config = dict(
    balance_bias=True,
    num_attention_heads=5,
    init='normal',
    beta1=0.95,
)
Below are experts of layer 5 (counted from 0) of a mixture-of-experts language model. Rows are named router (the router's row for the expert), up (a neuron's input weights, with its number) and show model dimensions 160-319. Each number is 128 + 32 x the weight over its row's rms, rounded and kept within 0 to 255.
Before each expert's rows: a language model's description of what the expert responds to. This comes from a sample of Wikipedia text that the model never trained on.

# expert 6
Description: Commas, semicolons, quote marks and dashes separating items in lists of credits, titles or rules, plus verbs like replace, remove, bring.
router [116 154  87 107  94 164 186 126  65  69 103  92  96  57 118 170 134  87 120 120 185 114 110 151  61 130 166 100 110 129 141 138 143 121 133 119 134 107  98 168 158  97  98 128 144 146  83 131 165 137 130 121  91 121 139 130 203 128  82 140 133 124 100 124  86  75 149  75 215 164 111 202 150 105 105 129 131 133  99 129  83  74 109 103 117 115  71 176 117 107 104  78 145 133 109 131 105 106 159 102  70  39 127 147 117  86 137 100 111 134 222 140 100 139 126 140 154 120 117 173 137 166 154 117 114 113 186 162 137  89 121 136 149 134 118  96 175 104 159 128 162 143 154 169  85 135 174 114 150 125 143 150 141 104 164 120 137  94 115 135]
up2 [155  89 123 115 169 126  95 192 203  97 134 126 105 137  56 147 106 138  95 133 136 137 184 147 166 107 123 110  93 140  96 125 123 131 145  67 153 137 157  93  70  75 125  63  97 120  89 148  92 100 138 134 105 107 135 151 140  69 122 196 149 115 153 103 108 160  79  68 146  92  97 137 162 169 158 100  89 111 137 110  83  93 131 139 119 179 126 112 107 165 140 187 106  93 129 145 156 106 124 103 184 177 134 102  92 121 129 149 116 183 188 146 127 112 132 121 140 132 162  75 176 155 138 138 158 179 126 133 183 119 152 141 105 132  89 123 176 169 111 145 161 143  61 139  98  96 107 113 132 199 130 112 117  87  55 139 150 128 114 127]
up3 [153 118 118 113 156  81 128 160  68  84 161 128 177 156 121 111 129  98 165 144 131 174 119 100 134 172 134  95 128  83  60 152 115  72 108 115 126  61 182  97 139 158 121  92 167 140 166 141 109 146 162  87 121 155 120 149  97 141 148  79 107 142 167 163  47 131 103 140 118 157 111 185 139 148 103 130 162 165  83 122 139 144 135 154 120 133 182 123 127 125 143 100  94 103 169  94  97 185 135 170 178 110 106  95 140 113  96 123 108  61 161 120  78  97 101 169  94 183 139 128 129 149  90 141  67 199 108  92 143 134 120 125 151 157  71 155 139 113 118 162  72 121 136 135 120 182 199 116  80 105 139 182 114 164  90 251 160 129 155 133]
up4 [105  89 122 192 166 145 103  92 124 173 158 156 131 104 169 147 112 101 105 124 156  72 106 145 114 118 109 158 120 127 157 110 154 110 166 148 111 123 141 132 115 158 152 131 118 115 172 115  82 184 114 163  93 168  90  86  82 125 158  85 134  94 136 143 119 110 150 146  87 150 149 103 188 137 141 154 144 177 126 131  92 131 120 110  98 123 127 133 124  87 125 170 115 101 160 161 109 154 184 104  78 133  91 109 141 115 123 101 145 105 128 137 145 148 148  78 120 123 137  83 108  63  72 164  76 201 105 112 168 125  39 103 132 172 120 128 143 167 202 180 111  96 127  98 113 100 179 104 121 130 151 106 171 164 152 132 116 126 169 138]
up5 [167 160 194 146 111 114  87 156 121  93 172 104 115 119  98 143 123 125 161 123 118 112 156  55 127 130 119 146 127 109 174 140  89 195 101 171  98  89 138 104 115 112  67 170 156 157 113 151 117 132 198 198 146 129 107 127 122 168 128 165 124 184 150 142 196 155 142 140  87 172  77 103 107 151  68  92 106 148 136  68 114 121 124 130  88 132 138  97 106 131 166 132 103  78 169 142 153 135 154 121 143 117  92 200 148 107 144  67  70 147 104  86 132 124 107 139  82  91 198 115 166 170 126 174 116  98 203 149 186 190 182 108 162 104 121  96  85 178 135 173 129 123 136 103 146 133  99 139  89  85  53 102 155 101 156 134 168 177 149 108]
up6 [171 136 167 109  93 150 145 121 114 152 178 113  68 146 125 123 155 112 115 176 164 155 192 179  80 121 103 183  47  84 102 124 154 132  97 212  94  94 137 163 104 145 130 155 157 152 154  78 139 122 109 127 141 150 138 128 164 123 123 130 154 157 171 148 119 157 148  89 113 134 143  71 132 111 158 137 170  95 101 104 206 101 129 126 111 193 119 125 119 111  98 156  46 149  85 163 168 139 154 123  21 115 136  80 101 153 175  86 163 133 161 170 143 154  99  93 128 122 165 145  87 161 110  84 185 154 151 180 124 135  60  92 154 115 179 130 207 116  96 130 139  89 173 176  92  94 128 165 107 148  88  75 138 148 101 140 170 136  74  95]
up7 [211 172  76 102 120  99 146 102  85 122 141 120 125 113 159 129 104 224  67  68 140 114 143 117  55  89 119  93 121 135 100 123 177 113 135 146  71  97  92 131 110 125 131 132 147 152 103 144 143  92 147 136 151 141 135 124 146 112 150 139  91 163  68  63  54 161 129 213 102 101 119 157 110 154 144 155 176  99 201 101 113  90 146 170 122 186 142 133 163 127 149 134 187 104 151 139 122  62 134 112 101 147 124 148  95  98 117 129 149 158 193 144 103 116  98  95  95 133 127 129 107 132  97 197 134 181 116  76 149  86  89 159 100 216 131 156 174  64 140 174 153  92 129 105 148 158  78 102 130 112  84 143 127 102 151 127 186 131 159 125]

# expert 36
Description: Closing parentheses and colons in lists and coordinates, like (c), Long (DMS), Maia:, plus articles and years with commas like 2017.
router [ 94 142  81  91 104 150 173 113  56  70 118 120 123  62 119 164 117 110 122 109 147 115 112 156  47 114 125 120 103 120 131 155 128 111 151 106 141 103 108 171 141  92  72 129 125 140  70 131 160 121 116 152 112 135 150 124 184 134  77 137 123 146  97 102  69  86 153  82 184 145 115 200 128 103 110 126 125 109  86 152  90  80 101 107 102 138  64 177 127 103  87  83 146 124 138 127  84  96 137  87  91  46 123 168 125  73 140 124 119 116 226 127 109 153 112 148 154  93 107 142 154 179 154 152 128 111 168 145 119  88 109 148 155 139 117 114 197  69 133 139 161 143 153 161  83  90 180  82 176 128 138 160 136  95 156 125 132 102 105 142]
up2 [187 165 169 157 146 200  96 126  96 130 115 137 184  94 125 112 143 107 126 135 171 173  87 133 135  92  95 134 126 115 119 149 120 104 157 134 179  86  82 164 194 184 118 139  75 138 157 119 118 161  87  63 145 111 145 115 147 106 193  76 121 123  81 126 114  85  60  83 143 119 185  78 118 137  83 130 208 107 151 110 128 163 108 156 144 134 143  97 174  82 116 116 174 138 153 131 121 160 132 125 130 158  89 141 120 120 120 131  87  71 114 147 163  59  99 165 105 134 121  99 137 167  94 101 121 136 162 176 133 144 193  99 142 135 120 109 151 150 127 156  93 151 153 116 114  35 160 124  94 133  77  82  98 176 127 112  97 110 161 170]
up3 [156 185 130 147 146 125 146 102 169 150  97 136 138  83 122 157  45  98 139 115  99 133 162 128 146 122  94 140 114  93 121 117 143 115 168 124 160 149 158 143  78 137 184 149 118 166 137  62 168 135 164 173 136 152 106 125 154 122  88 111 131  32 174  77 108  39 110  99  69 110 148  24 117 184 178 167  86 145 139 114 138 149 163 153 140 142 132 120 124  89 147 160 190 139 123 135 121 150 137 154 135 144  92  88 159 156  73 108 118  87 205 156 123 146 166 146 161  85  58  78 133 116  81 164 102 132 162 172  88 169 111 137 132 126 118 146 145  68 160 100 156 135 159  88 124  94  94 154 115 148 132 122 151 144 119 150 110  67 116  87]
up4 [132 187 135  84 142 133 127  96 146  91 123 104 122  83 122 164 146 113 114  53 148 144 145 140  86 140 140 152 139 122 119  89 160 159 189 104 160 105  96 155 156 138 171 103  76 180  60 100 144 116 124 156 168 137 163 116 142 123 123 132  56 151  83 141 181 121  72 135 108  99  96 128 159 116 159 145 105 145 121 171 138 115 154 135 128 116 126 129  55 128  81 123 172 120 111 168 167 171 163 120 148 125 122  65  94 107  77  92  57  67 119 101 120  77 113 154 139 189 119 134 101 185  92 139 122 155  96 119 170  71 117 104 147 169 107 119 184 112 170 160  96 132 130 154  94 147  94 112 159 105 185 124 125 136 128 101 134 212 116 109]
up5 [165 139 117 134 120 165 116 133 155 162 182  92 103 193 110 133 117 104 121 143  99 154 128  72  78 159  79 124 133 110 123 100 129 136  86 152 115 112 128  84 141 155 173 160 141 120 135 118 113 101 180 159 118  98 150  67  61  92 193  94 202 154 182 120 113 133 200 131 140 154 119  53  69 107 158 137 113 148 146 161 116 197 172  99  72  94  63 125 149 116  76 144 162  82 128 110 198 124 139 120 184 149 142 152 152 102 122 148 182 107 139  98  87 154 165  76 137 130 103  72 118 134 142 111 128 132 119  95  54 118 138 210 113 112 145 175 116  88 170 171  94 144 111 145 136 113 117 146 159 120 155 126  80 125  80 161 156 123  96 176]
up6 [ 93  90 140 147 143 147 105  97 127 141 146 111  98 151 121 133 214 171 110 144 168 141  80 117 143 123 128 135 120 122 147 154  82 142  49 152 128  80 121  97  79 142 227 114 146 119 105 145 138 165 186  93 164 130 180 162 176 102 155 110  88 168 163 147 111 122 110 122 159  65 130 130  33 155 128 136 169 110 104 164 130 144 194 124 155 202 174 101 129 144 115 160 118  68 121  79 163 104 121 118 188  81 140 177 115 159 123 149 122  82  93 118 137 121 129 174 131 139 138 137 127  84 147 150 118 114 115  99 170 101 149 139 123 121 178 158  87  72 181 112  84 144  96  75 155 119 139  81 109 108  63 117  89 172 191 138 153 139 174 118]
up7 [112 175  90 188 174 148 141 116 125 105 113  92  94 136 186 110 109 140 150 118 140  96 103 101 135 122 115  98 160  70 135 119  61 224  92  65 193 115  67 248 143 162 149 128  93 166 105 104  92 109 135 128  68 113 119 131 111 100 173 112  73  69 201 125 118 154 160 137 115  94  88 115 175 132 120 146 141 161 132 157 177 115 142 157 191 105 152 182 105 135 125 156 158 149  24  97 123 107 120 138 174 148 113  87 131  96  88  89 138 135 139  96 185 210 103 105 147 171 170 176 175 144 131 151  98 118 120 118 150 132 131 151 137 137 175 158 103 131 160  90 172 103 125 141  92 151 126 145 178 133 132 135 185 150 137 103 145 148  90 129]

# expert 46
Description: The word and, pipes, slashes and dashes joining list items or table fields, plus adjectives like unique, existing, various, custom.
router [101 164  84  87 103 132 165 110  76  86  97  87 116  85 133 173 133 126 132 112 165  99 125 154  51 113 157 116 104 127 128 139 154 118 155  95 152 102 103 165 123  93 110 126 147 140  84 141 177 122 117 142 105 124 148 135 184 130  73 147 123 122  93 121  78  84 162  88 219 141 118 213 143 111 102 132 142 119  85 155 107  82 134 103  96 119  66 166 110 105  97  63 135 127 131 103  93 131 143 102  70  53 138 145 121  90 143 118  92 119 246 149 100 160 137 149 149 110 122 158 115 178 151 155 147  90 174 178 120 100 115 151 161 130 125 119 152  77 147 138 153 149 147 177  94 124 175  90 158 125 138 146 150  98 176 123 116 102 100 123]
up2 [105 112  71 122  73 123 124 167 171 197 128 138  98 122 151 186 132 105  67 153 134 139  71 117 134 123  70 158  87 126 132 109 163 116  98 134 152  85 123  83 135 120 106 168 150 126 158 118 121 118 118 150 126  67 170 132 116 124 112 134 104 107  95 143 157 152 104  96 147 118 130 104 147 125  74  77 112 111 129 129  77  85  89 116  93 165 121 125  92 193 116 130 130  88 116  96 138 162 113 183 153 135  89  99 124 125 105 126 109  64 155 147 106 180 113 116  86 144 110  89 138 113 164 145 134 145 187 151 121 151 123 159 174 162 135 114 159  84 154 110 126 182 117  70 100 118 175 124 124  96 138 134  81 101 139  65  41 122 125 151]
up3 [121 107  92 132 212 160  91 114 158 115 112 124  92 146 119 126  70 105  85 149 150 153 148  88 117 116 126  83 151 118 148  52  72 124 153  91 175 126 123 164 178 125  84 116 184 109 193 163 160 152 121 122 103 134 157 109  74  74 117 132 172 130  71 116 112 191  82 126  60 140 177  80 162 116 106 142 132 132 187 133 118 154 107  72  82 143 119 116 111 111 150 131  98  82 128 168 135  95  78 179 163  76 135  76  98 121 139 178  59  73 137 168 198 150 137 220 106 124 129 107  84 145 143 136 125 100 195 138 177 114  68 147 140  93 130 135 115   0 165 144 144  91 158 166 104 129 147 124  91 172 179 121 177  58 124 142 126 124 130 193]
up4 [153 110 140 167  80 126  91 153 129 115 136 122 113 119 148 112 149 142 174 155 144 110 151 119 128  61 123 139 134  98 216 103  87 150 128 133 165 113  98 114 151 140  39  86 106 127 163 135 200 108 124  95 121 131 172 103 144 137 139 213 113 138 173 143  69 133  78 129 160 129 138 109 208 149  84 144  92 184 127  78  89  63 139  95 155 167 103 147  90 125 194 157 134 100 101 139 136 120 111 133 134 190 150 151 118 113 110 125 116  92 150 121  96 146 195 129 109 144 129 147 126 103 128 186 125  58 136 133 121 141 135 156 136  92 138 137 162 106 148 114 174 136 150 132  81  93 114 162 146 136 125  80 184  57 105 186 155 117 161 126]
up5 [132 183  91 170 161 138 133 106 170 139 231 136 139  94 114 107 108 168 123 158 107 136 119  90 101 122  55 120 101 118 103 130 134  89 153 114 158 156  84  85 157  73  64 115 176 105 158 127 107 110 167 160 110 160  80 134 135 171 159 174 114 136 158 106 124 116 140  92 147 147 134 146 126 156  98 146 117 105 142 129 168  85 156 191 104 137 134 144  45 109 220  82 141 154 138 119 160 154  99 100 133 119 142 120 108 165 186 151  91 134  92 172  43 177  96 126 132 148  89 119 161 111 156 162 163  89 155 123 100 170 187 165 105 140 157 151  95 141 138 114 167 207 165 125 197 116 145 110  82 145 113  95 132 115 133 148  94 104 102  72]
up6 [100  92 113 177 126  69 164 109 159  98 124 159 164  80 121 126 136 131 101 161  61 131 121 142 181 100  89 171 102  92 176 125 122 193  78 112 108  89  93  95 167  63 118 159 155 186 152 113 136 112 149 140  56  74  57 143  83 137  85 111 133 202  88 112 152 159 145 135 127 134 118 102 137 127 108 151 129 163  97 112  70 106 173 117  88 144 109 115 175 143 155 147  96 117 114 150 147 143 111 183 114  98 139 150 137 138  79  73 141 105  92 160 156  92  82 120 122 141 114 102 153 120 107 176 125 106 177 104 169 142  93 115 124 106 181  94 152 111 130 143  83 124 137 132 144 107 197 140 151 104 128 118 120  96  74 145 129  94 174  67]
up7 [153  84 109 116 181 130 139 104 159 153 141 146 118  99 141 133 177 158  81  69  99  76 141 156 112 146 124 121 143 102 125  93 125  81  56 126 137  88  86 107 194 135 120 182 142 124 171 141  82  72 124 108  77 160  99 137 155 118 133  91 153  91 141 135 155 100 125 120 188 145 137  95  82 137 147 169 124 151  94 146 142 157 149  73 143 142 167 142  92 110 120 158 101 123 123 144 148  67 118 169  92 128 105 118  92 107  72 181 212 100 193 139 138  59  82 112 108 172 128 160 119 116 182 152  85 155 154 129 164 112  76 109 107 110 149 177 104 142 138  84 112  70 104 120 122 112 121 147 140 112 135  97  84 156 141 143 133 134 224 115]